Experts of a small language model: 161M parameters, a shared expert of 448 neurons.
Below are experts of layer 3 (counted from 0) of a mixture-of-experts language model. Rows are named router (the router's row for the expert), up (a neuron's input weights, with its number), down (a neuron's output weights, with its number) and show model dimensions 384-511. Each number is 200 + 30 x the weight over its row's rms, rounded and kept within 0 to 999.
After each expert's rows: "gets" lists some tokens that make up at least twice as much of what it gets as of all text; "comes after" lists some tokens at least twice as common just before its tokens as in all text. This comes from a sample of Wikipedia text that the model never trained on. Tokens count by the router's weight.

# expert 37
router,203,240,209,238,214,203,219,146,200,180,154,256,184,199,262,239,192,196,153,135,194,209,185,155,153,231,206,211,218,163,172,223,162,200,211,138,190,196,144,170,200,184,149,239,217,219,208,193,160,175,202,234,187,248,182,156,149,187,208,259,231,237,168,202,192,177,171,110,188,184,190,234,220,189,171,209,244,190,207,195,187,198,167,164,222,189,216,217,215,203,200,148,190,218,182,179,192,261,198,203,196,167,237,199,206,153,199,195,192,231,193,165,232,163,195,237,228,206,233,213,163,170,184,218,249,202,218,172
up0,204,175,208,200,217,199,178,261,239,216,222,167,225,197,236,197,186,181,243,260,185,194,155,230,211,172,196,208,179,225,175,205,247,169,226,219,165,233,250,186,252,210,194,213,160,153,190,186,229,217,180,164,180,190,250,239,207,249,168,174,155,149,250,218,186,157,185,228,196,175,234,203,179,229,243,212,160,239,223,169,208,194,221,246,167,163,196,192,191,215,176,226,235,217,240,178,223,216,173,231,226,177,218,162,214,186,198,232,255,164,209,187,123,212,181,155,159,170,158,215,201,227,259,220,180,220,127,212
down0,219,235,207,187,199,201,152,194,196,206,223,205,256,165,234,215,189,216,267,198,160,183,196,204,192,198,156,262,240,208,245,214,182,139,178,193,237,177,225,206,226,200,236,240,220,189,202,201,220,196,186,189,206,186,168,148,145,159,258,198,243,211,203,189,197,168,238,268,190,188,207,226,186,219,213,211,218,192,191,212,200,175,199,179,235,178,212,134,203,219,171,203,158,212,175,216,192,193,242,253,188,197,207,191,193,199,188,229,173,198,214,171,196,174,205,144,235,178,197,184,197,208,196,195,168,178,222,206
gets: " |", " and", ";", "\n", " to", "."
comes after: "7", "5", ")", "6", "4", "3"

# expert 13
router,229,201,220,246,207,190,212,159,251,167,157,242,215,176,242,191,194,212,170,162,185,179,215,165,164,235,191,206,220,206,207,224,174,242,194,167,188,225,165,216,248,175,159,208,233,227,213,220,166,209,238,191,194,191,163,152,186,204,203,196,209,151,181,207,159,186,237,153,217,90,165,149,190,216,179,241,246,179,174,159,210,175,201,188,249,184,240,239,222,200,186,190,154,181,174,174,224,199,207,207,181,230,209,206,202,213,217,199,185,216,225,218,224,138,248,220,233,189,157,220,187,196,190,189,230,239,169,166
up0,258,200,219,123,163,220,201,233,162,220,172,209,229,221,180,223,182,212,192,215,238,257,260,140,234,178,209,254,137,232,173,151,181,221,183,234,229,199,179,203,182,203,186,211,187,155,166,169,182,214,148,192,199,166,157,171,233,144,182,241,251,222,189,196,208,188,198,212,185,196,170,225,196,176,229,205,197,263,229,207,250,206,250,245,156,223,172,174,189,168,199,220,256,206,208,205,219,200,197,209,233,139,207,148,170,213,188,172,220,233,239,127,160,218,132,182,206,174,163,205,195,154,253,209,177,211,169,233
down0,168,160,189,173,168,250,169,163,169,200,227,164,219,235,208,201,198,224,212,211,201,197,220,185,221,198,217,173,154,213,154,208,197,204,148,182,217,191,214,199,209,258,243,211,229,248,212,215,225,232,215,151,184,209,215,155,164,203,191,221,171,202,209,204,186,184,232,144,166,199,187,155,175,170,176,223,194,156,231,228,169,172,173,251,228,156,218,197,201,240,234,246,225,198,223,166,186,192,175,243,230,186,227,233,273,237,225,247,183,156,210,147,210,214,175,237,164,149,184,234,213,183,216,196,216,202,257,202
gets: "0", "7", "1", "4", "2", "5"
comes after: "9", "8", "0", "7", "′", "aged"

# expert 25
router,213,248,214,238,204,197,219,149,180,169,158,254,186,209,255,235,203,200,148,139,191,211,188,155,157,224,234,210,215,162,160,235,165,194,207,143,197,191,150,180,192,175,155,231,207,233,193,193,153,168,209,223,198,253,184,154,160,195,230,239,239,239,177,204,202,194,174,120,182,189,175,248,226,172,164,222,241,186,212,184,181,208,156,167,223,206,231,225,219,209,186,148,204,212,172,177,189,253,187,214,189,163,237,192,219,170,209,184,182,232,173,187,231,160,180,242,229,217,236,219,167,154,185,213,248,199,230,175
up0,183,189,185,162,200,205,152,235,163,227,234,186,192,208,206,168,181,177,237,239,207,224,187,237,185,179,226,194,166,266,195,203,194,223,227,239,206,180,239,168,233,206,199,185,213,167,180,175,255,220,168,201,142,166,230,234,171,211,224,158,173,171,195,159,171,184,217,222,214,189,245,175,211,230,280,165,162,267,207,266,238,217,194,245,183,215,187,165,179,201,186,187,200,216,200,215,254,188,186,205,210,195,209,191,156,194,220,190,204,204,225,190,153,216,210,196,171,247,181,199,235,238,251,191,205,201,158,206
down0,182,180,168,111,183,153,184,222,205,231,138,207,143,214,216,238,264,265,190,166,209,200,188,193,190,188,241,174,225,179,177,217,237,194,213,228,136,239,247,234,184,225,179,241,217,207,228,186,236,184,155,164,211,192,180,247,171,222,178,139,161,197,195,201,186,231,214,241,196,194,287,199,217,166,201,178,213,184,212,227,217,196,200,198,161,173,197,232,220,204,215,262,171,193,225,199,177,218,229,171,153,198,204,222,205,185,181,173,184,198,203,167,224,180,164,200,169,244,193,161,202,187,232,204,226,127,186,185
gets: ",", ":", " for", ".", " (", "1"
comes after: " ", " However", " Died", " Website", "°W", " Country"

# expert 35
router,205,253,216,223,171,188,196,161,187,184,196,250,212,241,231,216,228,214,169,139,155,211,191,197,175,233,248,226,177,151,152,189,200,187,236,162,195,207,164,167,211,185,225,236,215,226,199,172,157,191,193,230,218,261,221,175,181,210,219,224,224,240,209,183,208,194,164,121,169,216,177,248,221,182,183,189,219,212,216,220,190,160,167,166,218,242,247,238,206,224,209,192,193,193,184,215,145,205,180,222,207,172,244,172,212,174,207,184,151,215,180,195,226,181,175,247,218,200,218,225,177,136,191,228,251,180,203,167
up8,185,143,208,178,191,192,183,255,192,248,200,170,250,175,177,181,168,178,244,271,260,194,211,251,221,206,207,191,180,178,207,191,200,180,223,237,160,225,198,213,207,223,195,171,198,205,204,213,292,184,186,184,185,202,169,253,202,216,212,193,150,193,207,230,153,134,227,186,220,206,241,179,207,233,262,198,185,256,182,216,209,209,228,208,195,143,185,214,187,224,198,206,211,185,266,212,246,184,193,190,223,172,195,183,214,208,181,213,243,160,222,223,163,199,162,193,198,231,178,168,229,264,247,164,179,244,175,207
down8,200,228,198,204,179,184,167,179,181,186,218,223,169,213,208,213,201,195,190,209,220,207,230,206,225,232,161,213,179,192,217,224,194,203,227,204,222,253,191,155,174,218,253,208,194,209,233,210,188,210,231,200,176,166,207,199,196,199,157,225,205,186,205,226,184,147,213,234,174,185,249,178,243,197,200,237,204,172,201,227,198,134,204,247,199,223,233,170,198,253,169,184,225,160,170,205,190,215,182,228,200,174,223,202,212,245,171,188,160,187,220,215,194,194,174,201,207,220,227,168,185,183,231,155,213,189,154,214
gets: " a", "1", "2", "-", " The", " In"
comes after: " (", "\n", ".", ",", ")\n", "'\n"

# expert 2
router,188,209,166,169,192,243,180,197,194,187,173,203,148,200,189,167,201,134,170,182,182,296,207,214,189,221,226,189,223,211,180,187,235,196,175,202,270,190,254,156,148,149,165,228,209,210,211,205,175,204,213,241,240,167,191,204,181,202,189,172,226,204,185,213,246,182,158,173,175,173,183,205,225,201,152,223,132,196,195,190,188,206,182,185,279,216,236,233,268,200,181,207,226,207,185,190,187,199,193,212,217,221,230,181,159,166,206,163,252,206,200,251,201,216,181,148,199,228,236,218,168,165,195,192,222,156,219,190
up0,220,204,198,216,192,130,231,220,253,218,243,196,219,227,190,197,241,201,237,191,188,226,181,219,165,208,199,240,214,107,212,165,190,178,197,238,177,180,201,195,247,210,200,183,196,206,217,233,209,211,266,255,248,199,165,234,186,214,152,185,182,157,213,201,216,167,193,194,269,181,155,213,213,208,192,208,182,238,225,199,167,231,245,165,240,187,174,171,232,200,193,204,147,216,204,173,158,201,244,240,147,206,180,230,217,139,174,223,208,160,176,175,146,242,225,162,197,204,193,218,238,222,137,175,241,172,216,182
down0,180,173,226,193,165,224,231,261,240,260,159,187,202,199,195,213,189,220,221,177,219,191,203,232,216,167,156,214,187,192,149,170,221,229,213,216,202,194,144,217,211,193,200,180,169,168,154,202,193,224,154,185,180,190,237,200,215,128,172,212,140,159,194,234,195,242,211,223,238,203,253,218,225,177,239,223,205,221,202,178,192,255,187,204,121,191,199,208,229,188,197,209,173,198,193,225,140,204,163,238,221,218,213,171,178,171,171,218,197,260,212,217,137,209,207,202,170,210,220,256,220,204,226,242,149,160,177,237
gets: "1", "2", "5", "3", "4", " first"
comes after: " ", "°", "^{", " (", " +", " at"

# expert 3
router,211,246,219,235,206,201,219,149,188,179,155,255,191,213,252,238,202,202,147,141,197,212,192,147,160,230,232,211,220,163,160,236,158,200,204,150,193,196,144,184,194,168,153,233,207,231,199,194,154,171,209,228,195,252,181,151,148,191,227,246,239,242,174,204,198,193,169,119,186,196,178,241,226,174,167,220,250,184,211,188,188,207,161,165,224,201,233,228,218,207,184,145,196,219,175,177,195,258,190,210,189,169,233,193,215,171,214,181,187,228,175,183,230,161,181,239,229,215,237,223,164,163,184,214,252,199,228,174
up0,197,174,156,209,200,192,179,258,246,247,209,136,201,215,206,162,189,189,215,225,212,186,222,205,249,169,186,224,157,205,189,158,248,180,218,221,185,205,257,160,183,251,242,199,213,156,228,167,240,203,186,230,195,184,189,202,214,221,230,207,159,163,255,216,179,172,251,235,233,147,232,173,199,228,278,180,204,245,173,176,226,196,197,238,159,183,174,168,177,198,185,200,224,190,244,220,206,190,229,205,175,238,181,146,202,147,195,167,236,174,204,197,159,246,184,156,178,203,175,181,255,251,211,199,148,219,164,225
down0,194,204,224,209,165,284,232,211,154,168,147,180,170,204,248,173,199,154,212,190,200,220,175,232,232,197,246,230,200,188,268,272,162,176,232,234,251,219,228,226,191,224,153,195,224,170,231,194,179,199,201,177,184,153,182,230,256,226,190,166,236,197,200,206,217,137,243,198,200,227,203,230,219,236,207,216,126,229,202,203,252,207,209,201,133,204,166,147,221,265,209,250,197,168,220,226,183,211,217,233,207,157,193,151,254,175,198,141,224,186,237,140,221,209,258,243,180,189,187,201,191,240,240,212,163,210,198,224
gets: " |", " of", " by", " as", "\n", ","
comes after: "0", "3", "5", "7", "6", "4"

# expert 53
router,213,248,222,238,205,206,219,147,192,178,151,253,188,213,257,232,203,204,145,142,193,212,197,155,160,228,233,213,221,158,161,236,165,204,206,147,199,190,145,185,195,170,149,234,209,228,191,198,152,174,206,223,196,252,182,153,156,193,229,248,241,235,171,205,202,191,167,119,182,193,184,236,224,176,164,222,251,182,219,183,188,205,164,165,219,203,233,227,214,208,181,147,198,216,172,177,188,255,188,218,193,163,238,190,222,170,211,183,192,232,186,187,232,157,181,241,231,216,240,222,167,161,183,213,243,203,229,172
up0,184,177,186,160,224,159,173,238,153,230,254,140,203,152,225,156,256,215,223,278,161,197,241,215,207,193,198,232,148,248,195,177,223,184,226,229,243,213,223,177,206,215,222,196,214,166,212,164,225,252,176,187,213,198,234,214,202,221,206,178,156,191,241,208,215,218,226,250,233,160,194,183,240,229,276,194,181,210,190,217,204,186,222,246,160,213,179,142,187,225,236,230,219,237,245,234,211,144,214,216,187,198,164,161,182,171,199,211,187,160,179,177,123,265,179,179,202,162,138,183,267,226,229,171,189,194,192,212
down0,259,221,198,200,184,187,225,219,143,205,178,181,150,209,195,173,128,229,189,232,194,202,316,243,263,229,209,202,219,211,172,278,199,202,200,163,197,219,163,259,180,224,215,162,168,190,209,174,237,217,171,228,173,220,200,229,188,221,187,223,193,230,243,184,169,223,75,231,212,211,198,185,206,230,183,224,199,227,184,167,220,241,166,240,215,194,219,171,163,190,205,192,195,216,217,243,182,287,224,212,194,205,201,213,185,232,208,150,162,221,202,256,220,234,183,218,185,275,207,216,173,172,217,260,224,205,177,199
gets: " of", " the", " in", "3", " (", "4"
comes after: "8", "5", "2", ".", "6", "4"

# expert 36
router,190,211,228,223,218,159,202,158,258,174,192,267,169,200,166,217,186,207,216,164,179,213,147,160,226,259,179,201,208,220,180,225,206,209,211,205,239,216,166,224,243,190,174,246,174,220,192,223,149,223,237,197,207,189,188,141,153,199,228,184,263,242,162,178,203,163,200,177,194,209,168,213,192,189,189,234,237,188,241,148,192,224,196,182,226,216,222,257,208,195,261,153,186,224,192,164,228,208,169,208,237,233,175,226,216,134,203,213,163,217,230,214,226,156,178,213,211,203,257,247,215,207,160,202,233,180,152,217
up0,184,235,179,197,179,209,196,225,147,244,220,181,162,194,242,187,196,202,189,222,242,157,231,246,198,175,231,244,207,198,210,193,223,189,203,228,155,237,223,181,170,226,203,178,192,175,209,171,253,210,164,216,180,234,269,230,244,186,163,243,169,142,248,199,164,164,196,179,193,154,237,214,215,227,238,192,166,256,160,218,191,160,228,188,118,190,163,172,185,205,173,247,230,214,243,236,205,172,243,197,156,164,204,118,166,204,183,176,219,175,167,159,179,230,206,223,208,213,192,171,233,247,220,222,210,240,175,176
down0,231,207,195,190,262,143,196,181,206,162,143,203,190,210,161,211,157,207,153,197,182,210,181,156,167,226,215,262,159,202,179,226,252,187,197,158,185,244,203,174,185,169,174,246,256,218,145,200,159,207,224,214,190,166,202,222,197,191,141,147,189,211,262,211,211,246,240,207,201,206,253,181,243,183,216,211,202,207,146,181,147,159,218,240,161,184,186,243,195,205,203,182,196,218,235,154,181,214,244,181,210,210,199,213,238,182,164,208,195,232,222,179,204,212,225,236,215,165,152,206,165,201,206,207,185,161,196,215
gets: "1", "2", "'s", " its", " associated", " same"
comes after: "0", "–", " +", " −", "°", " $"

# expert 33
router,210,249,218,233,204,204,217,147,187,174,153,251,189,209,254,235,207,202,149,140,195,211,188,151,161,228,228,211,221,161,159,234,168,200,210,147,190,193,150,181,187,175,154,236,205,228,203,199,155,172,209,226,198,251,182,154,156,189,228,242,240,242,173,202,201,196,171,126,185,192,179,242,225,170,164,225,246,188,214,184,190,205,161,164,223,202,235,228,216,206,183,149,199,221,171,174,191,256,187,213,192,168,231,193,219,173,211,181,184,229,179,184,231,162,180,238,229,219,239,224,166,156,183,213,246,199,228,173
up0,180,175,180,135,161,199,159,257,196,213,250,180,221,189,210,155,203,196,253,247,191,207,236,258,251,160,154,216,156,249,195,181,211,191,200,214,152,243,198,218,223,187,228,163,250,138,192,187,274,233,229,197,157,212,234,280,217,203,210,185,176,189,197,210,161,140,178,233,220,166,210,184,220,195,225,204,202,244,199,186,206,175,196,204,220,168,159,199,156,168,189,253,186,196,284,245,211,218,243,226,194,176,206,191,173,163,219,184,198,209,217,194,116,246,213,183,217,212,211,159,195,235,234,180,169,252,168,219
down0,178,181,259,187,218,178,214,244,214,194,175,199,186,169,193,214,195,186,194,252,148,171,198,179,191,196,182,200,231,253,167,204,182,200,194,206,223,173,223,246,231,173,154,202,214,182,234,242,164,133,196,190,249,136,290,209,178,225,184,176,171,219,240,169,209,231,172,194,211,155,216,240,148,223,179,194,186,200,254,191,212,207,167,211,193,182,206,220,205,192,228,261,233,201,182,231,205,182,221,239,245,171,202,193,213,225,226,181,272,193,175,232,221,229,166,204,136,228,156,210,174,269,205,183,99,232,206,199
gets: " to", " of", "2", " in", "6", ":"
comes after: " ", "1", "–", "6", "4", " due"

# expert 8
router,216,250,223,236,204,204,223,147,183,171,158,253,188,210,258,234,200,207,148,140,196,208,192,152,163,230,226,212,223,159,164,236,165,207,210,147,195,194,150,176,192,175,152,236,207,231,195,195,154,168,207,229,197,252,181,157,157,191,228,243,238,240,177,204,196,191,175,121,186,190,180,244,224,178,166,223,248,189,218,189,187,205,162,165,224,203,234,221,216,206,184,150,198,217,173,180,194,249,188,216,194,170,238,191,218,173,212,183,190,229,172,181,230,159,181,236,228,216,238,229,168,156,179,214,245,195,226,173
up0,160,174,179,151,212,211,169,221,242,218,191,120,190,239,205,203,171,186,254,252,186,206,227,222,221,167,240,180,202,193,169,148,280,210,202,219,183,223,204,181,222,200,239,195,210,187,239,162,252,208,219,160,189,192,190,242,209,215,243,173,141,164,203,210,181,159,195,224,178,185,221,199,188,298,270,233,145,242,219,183,212,202,270,209,189,157,180,178,190,189,193,187,215,211,264,236,210,201,177,179,222,192,222,140,181,155,196,197,195,205,179,205,169,238,165,202,168,215,198,174,201,229,229,203,164,250,177,190
down0,153,205,193,238,198,139,262,215,178,183,238,228,224,219,212,214,196,183,182,236,199,185,207,149,248,221,237,221,204,248,197,167,176,138,208,184,187,187,226,207,185,202,198,242,117,186,229,199,160,164,178,136,241,178,196,159,243,183,154,222,232,181,223,204,187,225,130,200,202,208,156,180,214,258,187,199,184,185,207,192,228,181,170,206,197,210,174,240,226,180,203,193,179,233,216,181,176,178,157,193,217,241,195,240,236,267,293,189,219,159,159,191,184,155,183,220,185,233,220,152,214,181,162,202,150,193,194,182
gets: " of", ":", "2", "6", " the", " which"
comes after: " ", "5", "7", "–", " in", " University"

# expert 62
router,198,250,166,215,283,207,189,168,201,170,241,204,181,193,217,232,162,175,196,175,209,202,204,178,236,229,194,173,230,187,167,216,167,231,226,152,187,213,165,216,234,138,198,200,232,235,199,194,162,216,210,194,192,222,230,210,159,204,265,196,187,181,123,237,153,199,197,198,198,237,180,173,203,224,145,165,259,180,171,136,197,205,209,180,236,230,270,169,180,184,200,197,202,235,169,223,192,209,185,145,245,217,238,168,161,159,226,171,197,214,177,201,226,221,200,237,190,223,151,237,236,205,175,296,158,164,207,189
up0,216,198,232,208,181,202,185,196,214,236,251,172,213,174,186,197,235,236,200,219,186,204,174,216,181,168,241,256,183,181,190,180,214,175,223,220,181,220,193,146,218,213,171,262,208,196,175,159,234,212,195,165,199,196,242,217,216,247,184,159,139,174,271,183,133,133,162,209,184,126,193,252,193,222,273,170,165,258,218,185,208,182,198,208,176,161,184,248,194,232,181,206,202,194,276,185,243,207,215,206,191,159,241,191,205,128,196,155,240,148,208,150,160,210,209,161,227,180,223,154,208,227,233,177,176,261,147,177
down0,225,182,231,157,194,198,242,200,195,211,199,163,233,187,214,168,173,217,207,176,225,218,234,244,214,201,228,118,179,211,212,172,192,252,211,174,216,204,192,229,170,215,203,201,166,235,210,209,215,187,180,276,202,229,180,188,233,221,189,223,154,208,255,212,198,241,184,183,198,204,230,191,229,251,175,165,139,223,168,178,220,152,225,177,190,243,261,209,178,226,234,218,203,238,128,241,189,207,190,225,246,212,222,192,183,179,214,236,250,187,166,172,195,215,236,210,195,232,215,251,212,173,202,188,211,186,194,190
gets: " well", "2", "3", " M", " H", "oc"
comes after: " ", " as", " (", " \"", " a", " S"

# expert 50
router,198,227,204,223,231,211,223,120,199,187,161,214,208,181,227,242,192,194,155,108,219,221,165,186,171,243,170,189,205,182,172,230,175,215,179,165,205,203,163,218,215,171,170,229,232,251,207,190,152,196,220,175,159,259,169,150,157,179,211,235,234,214,164,206,187,177,174,116,193,197,169,200,193,155,140,242,240,178,203,195,182,170,158,141,186,200,258,226,239,207,197,164,178,204,182,224,210,239,194,217,182,201,237,176,213,198,216,214,178,224,240,177,250,166,174,250,219,212,221,236,175,200,192,222,246,191,218,165
up0,174,147,150,159,185,196,204,192,192,162,196,205,227,191,217,171,200,216,221,185,248,261,208,207,156,212,225,177,181,253,164,181,177,157,222,203,219,232,223,173,221,252,196,189,206,184,232,225,234,202,137,117,144,153,235,223,194,237,234,232,199,159,190,209,210,180,229,253,204,165,199,146,188,170,186,153,196,176,238,171,191,188,268,214,172,207,164,216,217,211,165,153,217,220,189,208,200,223,189,189,115,169,267,207,199,200,204,158,257,212,206,142,213,228,214,149,206,205,214,253,208,211,150,185,139,159,173,147
down0,197,181,262,251,177,192,202,201,181,167,271,229,211,176,181,195,172,217,241,210,196,197,207,187,165,256,205,225,212,209,168,181,189,231,195,226,225,234,219,239,230,228,227,205,190,162,233,230,152,213,212,195,169,207,137,234,203,221,208,221,175,192,139,192,227,231,190,205,204,140,131,226,226,196,239,225,200,187,252,230,204,228,187,176,195,224,220,245,223,188,200,183,179,172,207,156,213,202,164,249,232,230,177,236,302,154,201,203,217,161,243,197,166,172,196,168,194,181,199,246,174,196,217,173,173,166,184,200
gets: "0", "6", " ", "3", "5", "4"
comes after: "0", "6", "4", "3", "5", "8"

# expert 5
router,159,215,209,256,225,183,238,133,156,161,154,168,201,204,241,258,196,138,232,180,291,154,148,188,130,236,205,189,197,173,171,259,192,199,231,162,217,145,192,148,198,182,189,217,241,240,244,202,204,149,234,219,207,237,187,163,184,180,229,168,234,203,172,138,232,235,181,151,160,141,159,236,206,262,178,196,250,200,203,226,193,195,224,164,256,188,237,215,273,171,233,194,203,200,192,213,176,196,151,236,205,185,213,196,179,219,263,221,143,198,225,237,235,161,235,241,246,143,201,209,162,143,216,166,232,197,225,238
up0,208,246,170,184,167,211,223,193,183,217,275,221,206,149,175,189,214,224,240,264,169,198,249,153,175,193,191,200,194,205,178,184,205,277,285,186,175,228,230,213,213,175,176,215,155,214,161,208,199,151,195,201,129,197,170,188,262,212,242,251,189,175,224,193,241,195,185,203,194,159,194,269,227,178,254,118,186,225,210,195,214,146,211,207,226,146,136,228,217,190,236,232,198,197,182,186,235,143,192,205,230,212,147,257,219,220,148,179,170,207,182,151,132,189,182,185,167,220,176,190,236,227,205,139,193,204,167,226
down0,231,184,203,258,204,331,156,193,233,218,225,208,218,188,229,199,249,137,191,239,198,215,260,212,217,215,140,220,222,192,144,174,210,212,210,187,179,208,198,191,221,212,190,195,248,195,170,184,176,179,212,223,184,175,216,188,193,246,261,228,165,219,172,201,174,175,237,191,207,271,220,239,197,190,213,160,190,206,216,195,185,199,190,194,198,126,233,155,225,233,200,139,175,173,201,204,205,182,245,270,208,198,260,218,179,222,202,212,196,207,190,191,160,152,243,263,248,203,190,183,218,227,114,239,182,172,243,206
gets: " the", " a", "The", " The", ".", " her"
comes after: " ", " of", " as", " in", " \"", "+"

# expert 52
router,196,175,240,238,186,150,231,142,169,168,222,184,199,217,226,183,195,248,236,155,215,203,208,211,226,213,231,172,175,182,172,208,227,190,194,155,239,222,153,152,196,216,120,222,177,240,214,218,175,169,178,213,217,253,210,214,196,179,227,264,177,196,176,146,183,245,187,182,186,194,168,171,183,249,148,180,200,190,174,207,198,176,154,200,213,190,205,181,231,160,225,138,188,226,164,164,181,169,165,223,228,183,200,179,179,200,198,173,154,165,204,156,216,180,218,259,233,173,230,199,206,203,189,191,214,176,227,239
up0,220,235,165,208,228,215,186,191,225,187,188,193,203,181,214,200,176,208,170,200,173,205,214,152,211,236,246,212,196,203,225,213,232,251,240,208,138,170,259,186,236,189,199,202,207,135,175,210,237,245,225,202,174,149,244,193,182,190,225,171,202,203,195,179,196,162,186,219,216,163,198,220,241,222,236,167,204,232,212,190,168,193,175,178,138,266,210,154,194,199,226,193,211,196,269,218,242,192,247,220,165,221,196,211,240,185,207,185,207,178,234,204,189,194,232,217,124,163,203,244,217,200,150,219,216,195,159,224
down0,193,211,219,208,186,237,199,192,181,216,160,212,219,185,239,227,156,196,222,159,219,141,182,184,206,209,156,180,176,228,251,166,209,231,191,238,167,217,221,162,198,192,154,280,201,168,197,219,243,155,221,181,279,160,207,199,241,202,176,178,148,178,224,223,177,190,255,194,168,197,187,204,198,201,191,191,202,233,217,227,195,216,246,210,233,153,178,223,215,157,223,226,231,180,197,183,192,193,219,211,171,225,235,277,222,186,194,206,184,218,172,245,187,196,208,205,183,256,178,135,184,191,174,153,212,199,196,216
gets: " |\n", ".\n\n", "\n\n", ".\n", ":\n\n", ")\n\n"
comes after: " ", " JPL", "%", "4", "6", " Report"

# expert 34
router,216,250,219,238,206,208,215,150,183,176,154,249,191,209,260,234,202,201,144,141,190,212,189,154,162,227,229,209,220,161,160,236,161,206,210,145,195,192,148,185,196,170,157,233,203,230,191,198,153,174,207,224,198,251,181,156,158,190,230,242,236,245,177,210,202,193,167,122,183,192,179,246,224,175,164,227,249,185,218,186,183,208,156,163,220,202,233,225,215,209,182,152,201,215,172,182,192,252,190,213,191,164,241,190,220,167,214,184,185,233,175,191,233,161,178,240,229,216,238,220,166,156,179,214,249,199,227,170
up0,180,155,185,191,140,194,213,243,201,224,187,149,239,203,218,215,210,204,257,263,199,180,254,258,215,185,268,209,160,257,179,202,202,212,186,244,159,201,249,173,223,214,263,176,194,165,161,169,257,230,187,180,177,196,237,215,202,229,217,178,165,185,215,185,178,195,202,215,218,232,232,209,153,271,234,223,173,231,201,222,215,218,222,198,174,155,181,210,201,237,192,193,239,181,269,215,225,180,240,202,206,194,238,127,203,208,184,222,197,182,134,161,213,217,138,158,181,209,185,191,238,223,220,205,172,234,123,206
down0,221,195,192,177,184,212,195,209,211,206,139,147,225,196,179,200,217,215,172,205,176,191,211,169,262,182,164,211,177,223,213,175,230,221,170,218,197,174,160,164,171,187,207,171,211,216,153,169,196,229,224,244,218,169,170,153,232,172,148,194,218,232,226,180,186,236,200,186,213,172,165,216,231,250,231,220,181,221,209,189,224,186,190,168,186,180,253,231,219,159,177,220,192,229,166,183,189,241,245,220,181,185,225,164,176,201,166,194,146,205,200,195,222,174,226,218,169,141,192,161,121,175,177,225,181,197,225,191
gets: ",", " of", " ", " from", " by", " on"
comes after: " |", " ", "–", ";", " However", "ed"

# expert 11
router,241,172,236,244,201,216,181,158,260,174,207,204,183,183,231,213,226,214,164,165,188,202,191,213,187,217,205,196,205,228,249,227,263,217,199,173,210,174,183,204,234,217,204,241,253,229,199,197,138,244,235,233,253,196,195,220,188,182,213,169,162,165,182,189,206,194,222,154,240,144,167,164,234,162,175,259,222,199,236,164,169,204,163,186,260,178,210,149,217,211,190,155,217,223,171,194,234,145,171,217,173,243,179,175,237,201,194,239,153,236,213,212,197,178,210,224,207,203,157,160,179,172,248,191,225,220,193,147
up0,135,181,168,202,268,206,279,227,242,230,205,178,256,241,213,173,263,176,173,233,168,228,243,208,231,176,190,187,204,209,192,181,232,200,212,220,183,193,217,203,202,252,166,230,198,145,208,209,226,223,147,229,186,229,228,177,200,271,194,159,231,178,201,195,268,207,220,172,187,205,155,245,222,163,212,236,107,211,164,177,248,214,242,197,152,168,148,171,191,174,225,219,151,207,251,221,215,216,163,243,193,205,173,189,168,185,200,240,222,229,203,200,214,196,165,223,214,200,165,194,221,241,196,238,199,173,217,198
down0,231,205,187,255,186,255,180,160,184,212,169,240,144,159,219,223,209,178,188,167,230,182,181,216,197,196,197,173,217,159,151,265,205,137,184,204,178,213,180,203,210,158,179,221,222,240,198,193,163,183,217,217,167,226,160,165,211,212,193,205,207,168,205,160,244,199,211,202,212,292,196,204,208,217,197,248,177,182,135,196,152,205,182,165,227,218,213,283,207,198,195,183,179,177,166,204,216,193,202,170,183,228,191,234,219,166,225,210,136,139,239,121,249,199,198,184,231,180,198,184,175,208,219,201,187,238,228,246
gets: "9", "8", "7", "6", "5", " today"
comes after: "9", "1", "′", ".", "8", "3"